Experts of a small language model: 32 SwiGLU neurons an expert.
Below are experts of layer 7 (counted from 0) of a mixture-of-experts language model. Rows are named router (the router's row for the expert), down (a neuron's output weights, with its number) and show model dimensions 0-255. Each number is 128 + 24 x the weight over its row's rms, rounded and kept within 0 to 255. Numbers have three digits each.
Before each expert's rows: "comes before" lists some tokens at least twice as common just after its tokens as in all text. This comes from a sample of Wikipedia text that the model never trained on. Tokens count by the router's weight.

# expert 11
comes before: " |", ",", " (", " States", " Cup", "ia"
router:096151112180157105152098153086151115143162101126136169100116121117055142093139156140092093126109103137148121142122137098132118088105122145141104138138146103158166124114118091122122131122174133088177160134110134105128124134178082106156086148128113113109116123135117093076082147107140082127123127123167134171128133122137126129079121150117163121137124119113158169137128150122115143114137125099115117130118112099165133111129108110143113126116118094169158113122160092162089160148137123114101104120100110131169110126151132114135113186114148139104093150090176142129107126125095148126149135128174110108148143173156145152115137113103159111172101114125164135135096148113131157149123145150108115113153119109140098098089163117119108088182131106087106151164148095157115144119159119
down0:167135150105081128160149121126169120109132158146117122123138170110117099097096198122149137081137154126140157118208151143155130140146109151134130163107104084094139118146174123149106170113113130123145160138198100139101148163130110177099117098102140135144109132127099093129126137170157146077080143104134173155163170129127118125130106113142118127123124149082150104121138143135116137108133114117140132127156127098098114139140157126125120139117149152107116128132077110181093125135136082137129121110097098123147117113060095103110123120119102145124126115161109113148130095162151092130103115159128125157130175128104124124112157147154111152168124124119125117113114121090119112141156119171136131087132124167141098123162120128151127141149168096109147147092119148134079126158121155

# expert 39
comes before: "==", ":", "\n", " ==", " |", "==="
router:136097142141111166136135119170129141148185159144106116148133155146119132095091139093113128151109130129133133146114152156144126148135088139121113129130130143130176133105110148101100132140136150110164141133135153112124106104154084109148108121104114122111119122119151142155127138108111101142086103162192158119114145106055095110096171149145183127154146122130114112128144140126135129111141098139092165121112100133166126109177119124152124100148128117135129110145168162110119139153101082119104165134157116107179118092146095119164086100117101140157102101161171096133155129161118124132138170129169086166098195130148133111140166097132136163147143080146159136184113121125112131141107108143112160136140150130165106174081153128146163091137131137120149181116141141123116130123126139
down0:117160129128120127119115117141075109136165165126129119171120140141135132141153104106103131113070126125085111130128130209119118112156128130124120162087117118134094155085146104112150142135139146080110158136109122108170157146105151130150133115123136140155116099138133131127129116134141140137139114131145085155153159133097091145130116146146126140147091105071146140125126132151143113119167167142167138065157176124152099108085065136172152148126132155145156169133131106130107147116149091159163121131113145102120109124125136142120143161154137083138126127140149115140166128209103162173149129102120121142129117143142149163094171096110110175121143131121154115089142108170122151101161111152083144109096104102147170108120120140091125137091141116133171152102140126132108157125126137

# expert 38
comes before: " the", " to", " a", " in", " that", " his"
router:141138135112161142129114131133084134138096125110131105117143147114149148111164111103135136130100162139133128162134100161096166125107101071171149182100122130092113107105128133137150107131095106094075097095157137120146138162103128182109146111133124156143120129116154124092110076154128137162092179118128114160148145112153113161155134140108116168138140178154079167099082140130153135120128137150113138126125152076149143141111144127106135095070123148138125176091168096066084132122118152107133105170139145115176140105100128134102108151147104155132115135133116082138120104080148088118126082108112097077129114097141091128147136099129133133099138122132106123091104109115140151148124117146117139108150123127175115140100136126147088118143133101089133136129158151132110114155107141
down0:143157126123110177076106157111115146141120138119113126114149143141149095151123122124163090148089144127128144119134133100157122180098159154085043109132134169113147118142108117138088127108114141117131167133155118113144108131119169135104100106085199173142175117153131147130120077114117090133120111145128139151122121122139149111139100135165137118130143138123120101140120098115135097091181108142138098161111099110119147101119151147125133115113145129131125127108083153130104114136167102145146175108161135151160116146148130133130118129123104126100122115156120123162115168136115143122173110163097132117091128098127133094142117169118124126120110095103145090121134163181133118124094073117150132130068165136169100128158153111128152178154180147143136116074148133134167110108119123

# expert 41
comes before: "\n", " The", " He", " In", " It", " This"
router:153119143102151140141155110135143108130160106116163096123128086109103106101116153156130159113132144147134135114142126150134159134136098180111138108143138095170139117151141136094088090109159117092150150078141126106128109130107116143131113128139142097110117133146126124123097131142085159158156075100130153121154073176090120135110125148114131134152096139138153108089128114126146135171080175088090082167149115120141123158143134123080100126139112135123152157149119114103102138166122098170168078072132114109112119115148158127132150160148109152120144107131113121110160099134110165089146132134134162111108144108132155159170136126150119107095159141135166137121084123066088173121147110158130151111091114096146135129143146103130147121115117169150152092099149122122181101143142104
down0:117124130137081116158159094098162121134086133172121123142144131118182090105123086103130097115143101145114161137133135117141161158126154098132115114121169111124144134119128104150177111169148128153133101114055114156127051091092108117149152112083100137143090122120133140114121120176084144158125122150112114138150155088150087129137131163108080106113138103167125140121089151050141141101123152115185170140150171138104110136170124113141145142110142137132142132146126131107096129118112137134134133101099115132122125150104169102142095115158098136131164161148110125139124103116092126107097109096102159132114144144150138124177122116124148133099153145103113146146166115128096160119135142089124137129136116160118137127128194156135068151117141132104102114121114134124125142148107128

# expert 29
comes before: ",", ".", " and", " of", " in", "ing"
router:188142170118102157124117112156114175133131134123153108094104141112110157131155135150110108153147140139090093122147117148175126143164130072130104103102145096115123135104142139131097121125171148129079124140094135143164141105150102130134111135112114150142145070127128128113097156099129105162121145152136154140130134086160104127133176122145091135126147119147098139091094126160146087109155157128134133137125122135144115148155114133157124108148145126156147160188141113106096090079150110133080135112098130138122142130108116122165073139136108157127096136160086129139112129111126129167104122133140100122197096107107113145140157113105135140186136126144113127134153108157160105123147128157146099155125138132104096152100098183158166144151170154150159175141128144128106099166173118
down0:166132103154086154116133092131112145147117165119148085138118168163105080147148128135148098140090130166155095111133084141162149123149114099128144121135127112166143139157116106130157096123122137159142128180105150100126086137155126124132124139107152108104117109119167107134127140166091136115128148092080179124108115134125169109128104123127139147178137121148122117162101126126095107149215109108140150125153126117125153115128134148166137147112096108117126126143125106079120118146132141044149104134107123107109132111108138095137139121084129152147146144153107122141113075121138140106114162139129102092095114146118127113155135142136135130107165111147156124077074166157113110132140141099135158149092148107148153074100129150110119115137141183148089119149130114139117136156194141

# expert 92
comes before: " ", "\n", " 1", " 0", " —", " 2"
router:172161111170108151112106107149119121170122143143113119098160087160126103131145138104082116104146103115133108149100172131128141093117091166094144116163141130108107174123137126162119141178195094143159132131094112150115150082161164122132143122157113108108190153092172120135135111108157157128158071124096154146155103165111135159128136151139120123122136126162113158150125099134105095167139135130124108176128111165125135137128139140108143181135111133083113115123125098147093136178135098153102154114121083162113151135175171122154171101092145154105159142138145133142169117129127155131162167139149119156111144092088129107141121099165112107133147126133135158111122157099113156135135158115116138142147112155139125164155149114141165137120124156139161136118133135134152134102144123
down0:121112125108111128109088111155106147136112116118144164126154153158173106183117127116086114134138086131091113134115136116142097148165128116116121133124114150143148104116116146108169089098101082126108117109134118146156150152158112137110102161116157079127101092143100115153085103052122142117157119166150129086121177108159119157156165168124108113103145144107080156114136141097105131177150144131098166126155077068143121115172135111113143136137105139133150101128165101107109140093140102138108125119102130131156149114112128138116106142112133122116117124129163101117146139117097122171136138154132125094139152079180113098138128085161150108171154135146121116117130146100148172164126137153147119174097115109116150152086169136178145130139138121118141130089107121140135150114140091

# expert 40
comes before: " |", ".", "–", ",", "th", "%"
router:129124164139110143137131119142148147152115105091122121124132113170126161119130123141086080144137102139146143123145086145108113140159134135105102088144107131136157105121156116128126150096112118131124122126106064133159124115086185136154131133122091148097122100124106140117080086149134124127152125126094153143169111174159100112086146122125102116151141140163116121106152071135100119123136117139132099167164093113086105148152154085110147086116085109151155134118128124112098139138140141166141078125134087132099162124110145098114103183157136083081078142150108148148101124143126085149099177116142159130166087103119168064130118155114153099155124130101113130164137143141111119095141144124146093137100137152141125164156150142147120151119105141150176114150121142153113122137161150
down0:122144086123128135112168179075162102120129118172117161142106138075157123173166135124140177100092118114122117118165160172144113152116132094142119117129118107105114132141108165155122112155158115158144070127137176092123096098153120134109128109089121165147088129133123099105150151135154098133105120164121133164101093090131110147114097103140122144163166129113130129108148148117138122134144140133133145118092158141108145091105135127156098146074139154123113130144125103110116136139133133129125100171134131135102130130152107124110132107133138138160129104127145092142103119115130127105155096073105140120140160103111139150121123145128129065129112145115097043086118081111163135123113151076080139096136159131177101096094126153152149151103155128155139127122140126147168144119107102

# expert 62
comes before: ",", " (", " |", "'s", ";", " and"
router:124169112127173117139115119083164138125131142162121111108134123084119111129119131100118099106121082132112134135146098085165125163105173147126126085139163134113115090104110103111128103092147129095144151152149122134113131117172111167164129153157092061103114150105110125122132135152156121121093191141088104152123151108096121148153144147142134141119119122122150146155144131147121108096108132120163139108118138165140090163145138119151103104095162156131103112136166124199144150137131138141114097139129143107084121115119100124138078169101141131137104170082212132135117145155134117173109135117128111150121169110087116145128139105090127135134150179121123092141117127164106176160139142087138130148080129146132115106139110144138106142140112100105139140118102164109139105085126146
down0:071101128100129150122105091144126120111073121126133147132120172137126126099090127154151107106120131140117121123124132185119083130089172120142116167130106162191122128104153154094121135137116150131154124128105153129140172119134147145161172118118147154104123116093155121122109154181146090150134101122137135181118151129124125113146086127060177153128160156095136108161119152126117120147124158131111112151175144095165173137103103147134130070123111093120091113121101124125142153144150136113135093106154130118128108119107138147107109160089122082158151093142117164118122129135114109109113148081099155122162162133117145156113124128137175157092079138123115146095143125147147134120166120171114117119144145092166175131119130110122146083125126148164123144147095082136123139119137147

# expert 14
comes before: " |", "\n", ".", ",", ";", ":"
router:159091159122147106156113095131089112180170143162127138090088177130143146106145152092140099176121124141123159156147155147141188091142116138120168079133143172095150123122132138103106129139136159109145165123123179116107105127142088095150135145094118147100160122135129101149133108105137131112122108136113132121163131112101108099093132167140135142158188102138140121143151140152131116097124116101096144111107076126172119129167104135138152128181157126150153111082167156103090118129135112119117134117128103136179095087122137117153111121073087142121103154140142138159138097160127174119149143172146101125102149110095133132127145105124104103148145112161126129147114110115097125119124121176154132147136155091151120142127161128116112114162153151134144149126151172142111151160167133
down0:130117118156132131100155063149091149132098130122106136097116175107102120109161159126112099103107112157133112105115151145162131134126124081108163140109078089159167186136116161119119146172125142112109139098179139134147115125149132116123124101124171144159093105142134145149135099131176155123134125131174115149112155155118125147123099112086161143140150122112098118122125121184143146115106143166085136110086140160081145112133132148134149133132093129145161146113113115127093082136155167136120108150148153141131133081168157130159107120121083124103158103158101137127111182121121186072096144128169155123118129132145121120134135117173133150130183108127139113119095108109116117133135106171126156129118121115168158173129122139125133177123193138121144137121119133133141146160123135

# expert 2
comes before: ",", ".", " of", " in", " to", " and"
router:161174118124131112156115103140113118141169143122140175141137171149141165124145154100139127157103158121103061172126102163118148151127121106116133157084135140126154154117103143136127117129112162116099136111166149126099124147163104131122152107086139157139139077156126144086081098104155119160115124131170159151169157074171131127102164133093132176151130129130118133115094117167106082091158138159123102132124145087110119178107122110123134118105159112156155125130174136105093128118151117160099138116099141107179133128144133119116074189098122144108085135153131107097110151137161139130112112135138076127120131107137112114136124110153103100143135085148102126117129078122143148094138150123138163102119166142102156143112128144129116175153147109121149163133142147113116131149144095
down0:146106147146146139103128110143114111118130102119143139100091147142139141149151114181114119119118134136105091144149096075082153159142154137151138146131083078108107131123130148087093162107131093137166149132145125105147139100138141118145134127152091121155096146135150134138137129101103095077124157131124139142158115107141179183137156118139138125153178152100124098164133161155122161121130149126123140108078155116145127125113118105153181115134106146145103154169120107103165155175133109149145153155090141121102135110147105147135160128152118106090167100102172145112123108155132152135112157090159172114138130099114130157144105150193139091164111137122114168104159136107099153165105134136153108154135111125120111114161136114107147111106166157101126156122148065120138168169100129

# expert 119
comes before: " the", " a", " his", " its", " their", " this"
router:146168155170133100131134113159114093088104148143143130136163123132146164142158121120196087133119133074091136096144097152114155096119128151143135152156097173169124133105159125102153137087122124144119104130085143130105097085110116112094138157154123119101141125130166146122138163128109135114123141120116113149147148141107150159151136132116123111140137092126160108128161104104163125125120173081108141124121147136121114119141128112125158084111121075100145129083161143124113105152112125143146068159128102084113106133113167151093160084155138137133128149093105086097071104131158124135112106116166082134127109137127163090144129117150102149102123098139119146149147123103169148119123163114153126081161135152162112143090113138153133121141136136127148087110134094164124095153078102
down0:155137123133091143094132116131121107155169135128132154131152149093109079089096114096136130161137105104166134114101097148138147155146130130134089109094154138111143148122157130144112134127129116115141119113129089171145119101150131095113149087117137146138120158116141165074135107099160160085151107131095122103152110125095140089131124139072112160122158147091176140150146117156119105107179117133207143128101118140113118121134141107098139145081125145132114111107133071177131135093170136142104150097149111163130150114134142092149068151152123079111147130148138115123156141116112140151099149121172115114101094131140154123147119152141142151155136137073142085158132152145151126122137098113117121181098136105135177158115130134122113140104160184142104124150143118113153096160152117

# expert 75
comes before: " of", ".", ",", " in", " and", " was"
router:164142126119097130131095118167097151157138172117126128109147152150112152142075140157100141161140162116137103134140169150134176165134138119148103168075149122128189133125130147137096140103110115126078148142152164125148125120151102103141151109110118140157137106154148126162065134106120122137106146119165128144071112055119158118161142145101117153101159129138099104131116144132156123103144142138111118124095109132137106099111122172134134127129141135164109115188161143103135145119100133165133146078142126071121125127142106142113080124098112116134080138162116138138152165156125140141111128143129080156124125103117142149155123114138110095134075089131127092155145096151140112104154150109119137171134132143067136112149141185124143094154143141102145164129125152130119154158149108
down0:115133084136163130148149119139149183120121102131098138122139090090129112136138141141094129102115102131127118104131121132123102121137151118116094115156138083094109107116143114145157149171154152130161105109151140115148072077134174136126085073150156117145072111116105175115157096146146138111174153059124117143086159121131097179142070141123116109084125106142093150164118118150125090158130133168112107104106104139114132150128101124113115092141103124132145151113129092097133104103133163137137120140098121143062158108144126116131132059137134148119101158122169141131131130111091127132112128159163167080127102166124116115130111124109097136136145162118111078127122088127142097133124134096162121101169101125136128148074113111144114125121116147102139138118126108149120120109106111

# expert 9
comes before: " the", " a", " his", " an", " its", " their"
router:141153118141174146168093125174120114109103154125102117125162123172144171144150091149149113139113143094099129140115133165076143111142113117145122153151109117122100163130101131134138158111122093137076130088122135134134128151143106136109139130147132096142119099140136164157124081141064163097113156106115104107153132113135098165113116138113109095113136128117118136138154141102192162134139148121138128134173147123119136115113150144113153104108114154087154144142143131091157132131067127122177106160155108150110116145115145130078122086162152164138114172121130079097112130121147109129152066088131097144137139123139106103155104107179121161095132111165131124096138138101145134154168146131126176123140135117141102112129088136158130093132089145102160131088137082154132124116076133
down0:113098160125132120094134114122139052165105185102163139128171133122110120148145124101114146100124160130146153120127149130117148140150130129133132074162136141129171130145151141146117090095123145089154122174140111123105133116123130101158150128110161093162080111138090133135104102132118099137089146137160120121161136113139130102143171154110147147119115105114142141154130105099093095129115143154134128144166120135139098111128137081116115120122081128187124143141134119123130110118105164167127138144086108082144115144186111151148115127116117144128132160164174088131134173174129082141164101133161130108104146120137133104064129175134131152103177122141107167147096145095130137101108121115148097151143105128110097140149122127108197136088101121117124103118089144129140115148165115

# expert 53
comes before: " of", ",", ".", " and", " in", " to"
router:143140106120116099125135122103129133161132103101135141140155116079152151108074144129098109154113148141121095151161144161102145137143163110145092142059141109103136123123119080089106126184095150100099133117136160115131120125160121115112162100133146144157087096141139110111099123092104108171110129135194147087165130093158124134089136191138135124127125188145109089112090117162100143121168131148104128074096133053115126095109114158143110121122154138162118156169143139114089143168112148139124128135135129114161134128130148110072104116123113102121133103130153109137177148143122123121150125132158125068113124091146147148137135132149124125131106124129127138121128100135139131134141167117109096128140162147132145131136142175130149125161168119077143144119147147158153154158143100
down0:098094136125106125144153135098176152105130107160143153128148097102147171152138095123122162162097096186140148156149169132109166122143158149165134118120125128134144085141124108135103107147172089105093137104084095150137118130138112142128073103123144139140156120105109139093109128145142148165144132146133145077174121140133154092114170116158124107104174106133146148121148107155097080136155122085148147134127121054131138147109152136134142114116135173106115112123141163130109128121103117079148124168151123119156190097130117149114124147133140134135153126179108141121189147111145152117131115141102179139085134146116155126130103098125112121147127134123152127101110131120106102155120133134109114090135095139092167092129154179145157104139143097105103112124123093083104123130098133

# expert 114
comes before: " the", " a", " to", " by", " in", " that"
router:143117131121154175123112138129100122130096126119158111119144135130152167126184099131138106112098152128125123129126102168088164133124115089157134187105100117141112143113096128110132120128124083107076145109135149135157128110144092129105149131130130117170116116128137125112145088147102163154105167111150098144128148077153117174158125156087089129131119168133097155103098142159190170134118135189115129135119161117145127099103131138087111109090116144129134152130163113065069137111095133106109104150107148094173122105109152116114132117159125145136095151117095066110107130106116106127143060088118074099140112099131114119141103102122153146135134113116125121103123101116153134134109164124160174118158132129168108118096116133114144107129129123108138125111144135126118095148103174
down0:087144163100127139173103124092138123074107136137172147128123183162117129154122134105147173120117082121121147128132119147099132126113096154148112109122161103144147137140119094170133100168113099152167127152119132140117134090128127131136117119144108149104163199106124123132132145064123116134124127153156131068150108144123146147138177114073137122123138112145160123123108126159152153110122124155147140087114128185196135125164131082129211145156118132099140128110128132101136114155139114149142130092165142179150111079167107169103128140138142165117131179111142091103110146098120145107110133127106103114083115103145153126132111149127137136126127141123098136143120128102145130110157158100124177149117116109112150114166145095131107096162124109133168110142135120143118148143108126

# expert 105
comes before: " |", "–", ".", "th", ";", ")"
router:150107152111113110157105114124105113145135078131133123158077139141146129113148100173106108152152105137130139121100082127126129091142138139070130084166141088156144135154154124114125136129124104135143109162097065143121157111119169128157124139114081116085118171110137109113116092164126111153125155081079136110147104152140122121109142096121089108137091114105080113135164107122128128106152130104165130135114094150085103114148138093151123111104132128129139103130148079162138139138148119127138099138125096112094165142111131129098114158146140090099112168119117093144129115156153128116107153128152124166172147094125141104108118166112162115135101160092137118163135171151108089153100139099150107163101134142134124152125153119108098161145093152114177156111114148159116136160188164
down0:121165115153149147149094125124131087062093149115144148157136149109157107093143105136115141095142080106173162168133114103149118124150110107101139091181095145108150094108117158122158106149167124158109114125120133105095130153116106167105148082127122143103123146123156124148129132141123146118157138145169121139097142139124066132149130112143163117147130153152137131143097151139131123118131113147109115070100107157166143160098143136119105114178084121157121093135181168102119112125128127136106062142152121170171103134161180140129086132124130111123124098110127116154078118121162136139125125089120135149114165107118143168071127142166104140108151079137127122141158145112111155138091122124173175133145122097129154134141162125126119120130169143149148136101162132133143132111133108

# expert 111
comes before: ":", " |", " by", " ", " birth", ")"
router:145121145128122156135087103162101103146121121181129135130098109157138121118141127143128105126160110125137167149130180116127149140111077143145122124153121151156157101141132115102102150127097134146164173099131143101106088101130086120121116136128155095085088157123148147131189100149131123128125093117170132132152168170101092129094128129113157147148160119131137118123144124132121128137145120125111136117177149131129130105168098107142135116109137109137151118086151105083095144110128099086158153194085088113171120158111122112109147119141101147141161116089144129168123110095101145138098130112135099170101134136117099077164109104167140135130159083157156144159135134086119084128088140157146145102154127128147131151082098104118117120149161116096084111128153095162097146130106118
down0:116126150138171099149152135167169106091131162148135142112118139088115090145145156112116134108108098111118140145144142127143101120166116126123111124182094146183074104174140129121180093102131091129069106105096114141135126144137115116129133147152112114144142131125145101139119140155124096179107145127150144145131139124084152160084140176121143133134086124136141128170113136157163084154164116081138137145101137128111091148119095088154095113118102108100147105106115136129162138150105078117145130115141131149136148158153084157132134081098155130145148100141150122112098141147115099147126159149128156162174132119087126155109103145084132124110122096096117128094146172133115140104202121142091106127137132125124153142137084100114111121087126100174138126116103110118152134135110105

# expert 70
comes before: ")", " |", "–", "),", ").", ");"
router:100134139128125094135168161151116122135110098102138109133130148185125106152184159093125123166152128141151144157120139149155132135110110176122146162146158173101143115104097096094113162128130147115114121164118158114074160152150115151137123087136129126120155184129141118167149159133149133134153130163116133094168154122137129148118094136077138170157110100132183185092118137142091156112167108096073136141121081122147123129168107105125113133107166141138110147093162138134114147117145136122158098166126101128152138109101126132154091179121128153116131106124101168106146125101167123131105126141156135148109117112156132145114108155117122103165102150111121145193161154139110103102127128173136108123154119172103120150148156077110124112107137112156117143147146142113122153156147121
down0:113166095134130161107126125155105144121116097127113116105164147106079137143135152110093126087117119171115114123087129142105127119137135154142115184144131137151129148126132060159176142154139120127116170134131167135134177169147097109144142156113171090176138140128130109145167135099154134124128142151124112163164128124117161117129100152131129159120102122077132111153166159063148159135153126123143156152132122117116133126145094054122137119150149113091126132089157117154117092105168176142153132156146137099129100135096082126117107121157157123119128169094145125149137186124144145159140151157108129108156109148148121128131123156062124122127126153153155186143136139129098136132128090123156120092137148096111158092115128090126118104139114104114103154133117128107138151167117155

# expert 94
comes before: "\n", " The", "5", "0", "8", "6"
router:141135131116126091135136129137129108146117131141179106120173086131102107130121157160128110128162105142123153102148172134144181156136103180110159118128142114166160113156122162112131121120170150098156130144145135145159098150119108122116128159112111109134089146168110149108132141139131182167109098120093125088150083152106087094099157126118142093132082120164152160135152080119174154149096115086108109138161152109130163123138103080144127091114151123103158127163111145130098123179132103152158111117104112126081104129113153140149113146120111129104139097111102157120141098138140155100130173153119169165157142080123150163132103129150085158085149147130150152159140115131112146129147124149122114132102138153132130128140151137121123118126119158124129080076134124105132194104154119
down0:152123132154115082147125088141174117164142141125130109123139129093123147105122099124123170199116146146111086091140158148124104145112153162099126134175093108142135125133105106148108097159126160155137188090127090133124145127124123157122121161148119084079162120119082131149090100114122147142121118120089147121159115101109086152143116142100110089075151132123095131126156121128100159133150081143110126135139101115124138078153151094126128120125161098150138115134105105112101118103133120124120108149181135167146129114089139132103176165119115104127117077101125125132132101090100103145113157174118111094118092132127118137129127123147150158159116120145122061126116171116109125121128122149117143161152133099158082156116153144111101124170118134137166154139106113158155166131128172

# expert 49
comes before: ",", " of", " and", ".", " (", "\""
router:136150128152110136167134095085126109153133108151153146174113137104103140077082088130113088154086134154100146139148179140159127163155169131108126171094133133083132088140153139100141102138113146100116107146130159133132121132166119150126194082123167131142087104188113102133131114059116144134105124139112107110116144112141128155091140187111150148101142146150100121120090107109091170146140098090107103087095160093111110117123125156157112078124136110169108128132133136161111135133122150136135138137105111089125115089102127105097136181102122101147157134123165132163151117098120099157112141132158100104146101078149128157123117131143145097136118116133160137094109133141136143134133135113077092103095158145109138134140110163117125119117119127115105144109131137129150141134121100
down0:154092149143130100174119174140127181148179110111142088171081113127133153160124193129119140145150102133144117138080114089122157134139103113131106117149144120138132113135141137127079149130097146189177145148116145113100111162084148134102133123150145117099100134101141156162148138149145116118155144141122111104108149178105073142135133116117128133152103109137127135124133108102149128142112132119100157153071121102132114140112103140112113131133088105143104095162134089154140150112102168155110139090129141090142110175113123117121117115159173177082112108105133126138104115097128121099108166134142106135092125125135133154121164145124127084097155118146066145129162127129185124085086117159175164117132111128114128152128131126116121112129156133114152163158131160118162153113138115

# expert 106
comes before: "\n", " The", " the", " and", " He", " In"
router:160114136120180138127123149144136153125148119101148120135154076134136114164092182171169127111078136133147106130159117166099149125157096142119115139149103122143148141163119153118114116100135106116086117093135125084159127172132158145119156113110115062137097123130164105110093129112101156110149112100122145120142112139073117140151169131113130103115094092117111116130096105150173148159087147083112083131125166135116114132121136107112095119096125121077134173126110117088122111160094107175107122098128158144098093164155131088109150123125105154113139107114142130075091123115131114112161078152154119139132118101118165151148139107153112150098137142129160128104103146142145153101158154134122162123164105098162085120134110113164133122101100110161165105100150110129132106140118128
down0:149148120117160115122152139115134133135131132136126097113140123166137150130164130123121105111149128162138145129117099122086153144155166093141123176081130117132138062112123116099098141145138121093136112124131169127118137145132088139124173146107105175139117182150119127124140125118117098120139151133161090120194159117159096123119152121144170143111155152134140113099147159096152100129139071186128203139098131120126170136105118144112122136128135147137171183127131132139120102085125143145097135139118134081158077125106166128099105118116094091115135140107123103107079167114162104110154137127102122123123166133138136146089158148141122163083140130141116153161083105136146127102113165118115174138121092127114159141136099159105138079141107138095182129117101113154132117136109153

# expert 88
comes before: "°", " |", ".", ")", "%", "″"
router:104117143116090129167087107142096152153109123144139101154157123124139091111167117149105107169169108155106138152143109140137095156152107121092132110162143100117133131106144145083099130109111150100180170147123085115169108123142120118118108140133120146115140152135114081138138076143107181149130112139102141103165126074149093103115132110126143093150105148156096130166082104127157119160131118139157091163160110147098122153145098097114151101155154177131168156128164107114092121162149122147157084103135100166163135152108107143160105153143137115099097161155084137166142131157167160143125159149147096155141143115131104135143120127114129111130102137105123145127130142150124096131145148114136106158132121128104067127110121122076168121125087171098136126129110155116101150141147119
down0:132136182119148152116148118127145087163145117124138083136138059150158146143140179137124149159147072142107151137150101144145117088161128077127148120091159127151134110103134123130151141124109128102130125128107137143113168116129165142121125150126120138173127160191147123123149123129102122133149114109121130146141155121105115106152164148136131154144145127100156096152110177127120130172145124152131132119092174080123127110135096128132114138098107089077119128151130149150135133137102097124102116138134108101157114175147096169161124073156096149134110118087102127153141153101179076124118085158102125097122120128132135138118137130091186118105093102125120098132177124134127142152090138128164107098105165131144122121135097145093125170126107104127130153130169081135160119084154147

# expert 79
comes before: " the", " a", " his", " an", " their", " its"
router:175138134153166148121111095151161125117098157150134102141138119134161154145158137128161135117115161083099145116126146160106154136131127144138113142150082136137131146128134111122141132112131080135095123131107133107147108104152121107104102141179122109152113106106165168127161117118079153109105155152128110130147149147104114184130150150075102125122105102119146112142135161095177161130105137130126141147162150130111135119162132114129142093110108110080147160116149106099119095148104142108158093162136112089151110145129149147083148068167159129150121142094122085098080143126157133115142069081142106168117137121147135080163134138165124176126130119141129137132122142114175129148123151102135161103171131127169102149101098164134146100116142102121137093119132095164127108103076150
down0:153124137146137118121123130115135134136123130184129136172135104195135180144121125129149130155178124140129165112202125151130134144080142113147119146137137131098107162134153144134096121148141131087068163118112119132158143177172134137129106099115156114127149123124135112121122130133118137148139117124152128159144116112107118095103166138103131147141138161124135141115108101094112126151135095133139139159104120109110153141117122133115117133125134190173137127132147135118123135114156140137066164112128167103105136155105121092139112109127150137132147109091131106119130149140170095147148134119108131142140166127139091121133080144129092149129108145093121000134147110155112164123108156156130132129133096122104138137104121139136149169083145122147115116149071142096118117127134144

# expert 121
comes before: ",", " (", "'s", " and", " was", " County"
router:124143119136128088160101123086155103099113105141103133098126075094091104115099122118084129114126075160121131102106155087133077120119140134141117111170123116158155131087117129124171098080161152091139168140132148119136120086188126117145141106130154100124108092108095107104074147114147084143111139130105115162141156117138118133119127098129133133089124143157115148158124166127126136142105089142178095101144139153134128155165131130120145139110142151156122088114139124201127156154119119155119102128142128131139157135122121078150101124121130096151123136134181141102128120135120098131116110142168096115152136156119118166096141141119129099153136152134149105116079132147135149161156154081131125102111150090082109140130149148140090130161133133110094164154078176121106131120162135
down0:135102156141094168149155165113091096124118178115111123124134156124111140153159148162106087158070146110132114152159103160093138121134147134130132159110124136156134097118110113144126127142083128103144150132148129129156168168120128119119164128157147133134136162168119141130148129123134140140113156145163160133127138121133135088141096143116111148088159197123156060105130127115160123125122146124131157073122123106148132124098154162150166081160101151097112142127127123104130128064127136148143166112115133088136168143099079162076127109125113138153157099162139124077121126140133074141104124094133159157130099130122148136142146135140132114102117135146114077140128153099147124098091122175137139141139114094142130151150106149113174098078109133115092092141098086124126112104115110

# expert 85
comes before: " to", " the", " in", " a", " by", " on"
router:125110116112164152132121123099091106138107104116147121117123134103148162094149121101143147127097143131150160128120076134104138168111107112137126163119100123131110129122088134122167132094113096099100141106172153126134166136131128137114128121137154134124104126099156120119135054122124136131107144104142109167132144091154118142187134173089072144125149177105085155082079130139174136131154118187106122143120157105113128120120140153091129109081130121139169175083155123087114123095117163095113118139115130124196152116104142123108147163139128111143117121149098063104127095112138082106141097132124078122135123090147138117125131120158117126131136094137123112108130091143146111119120136120121171110144144089169099138121120110141119135152135156119179165089162129094118125154124154
down0:129139143151117104099140128125137151090110155126177151122083097143119108097121124106104144127172071109161121078146126147115140138104082114103103130133124163130149137119108076122160126085127121184097160147147157100133114114136104083161132141118155163147124164134148120139135129130117147103084124156135126143095161116147148141079123131152140158117166119165094161140108124177086113145107157115115161146096147120129143118152114142133108125160121128138121153110128123114148143108135114121122121113107138091133169167091128108121095107106073100121124151126167168163135114136125125174152139139135117144144082098118117139126105126096183150135106139112123108114153116149136112151139126148190089107126164194089103101122124140117164215160102126133104127146123127132154155123146120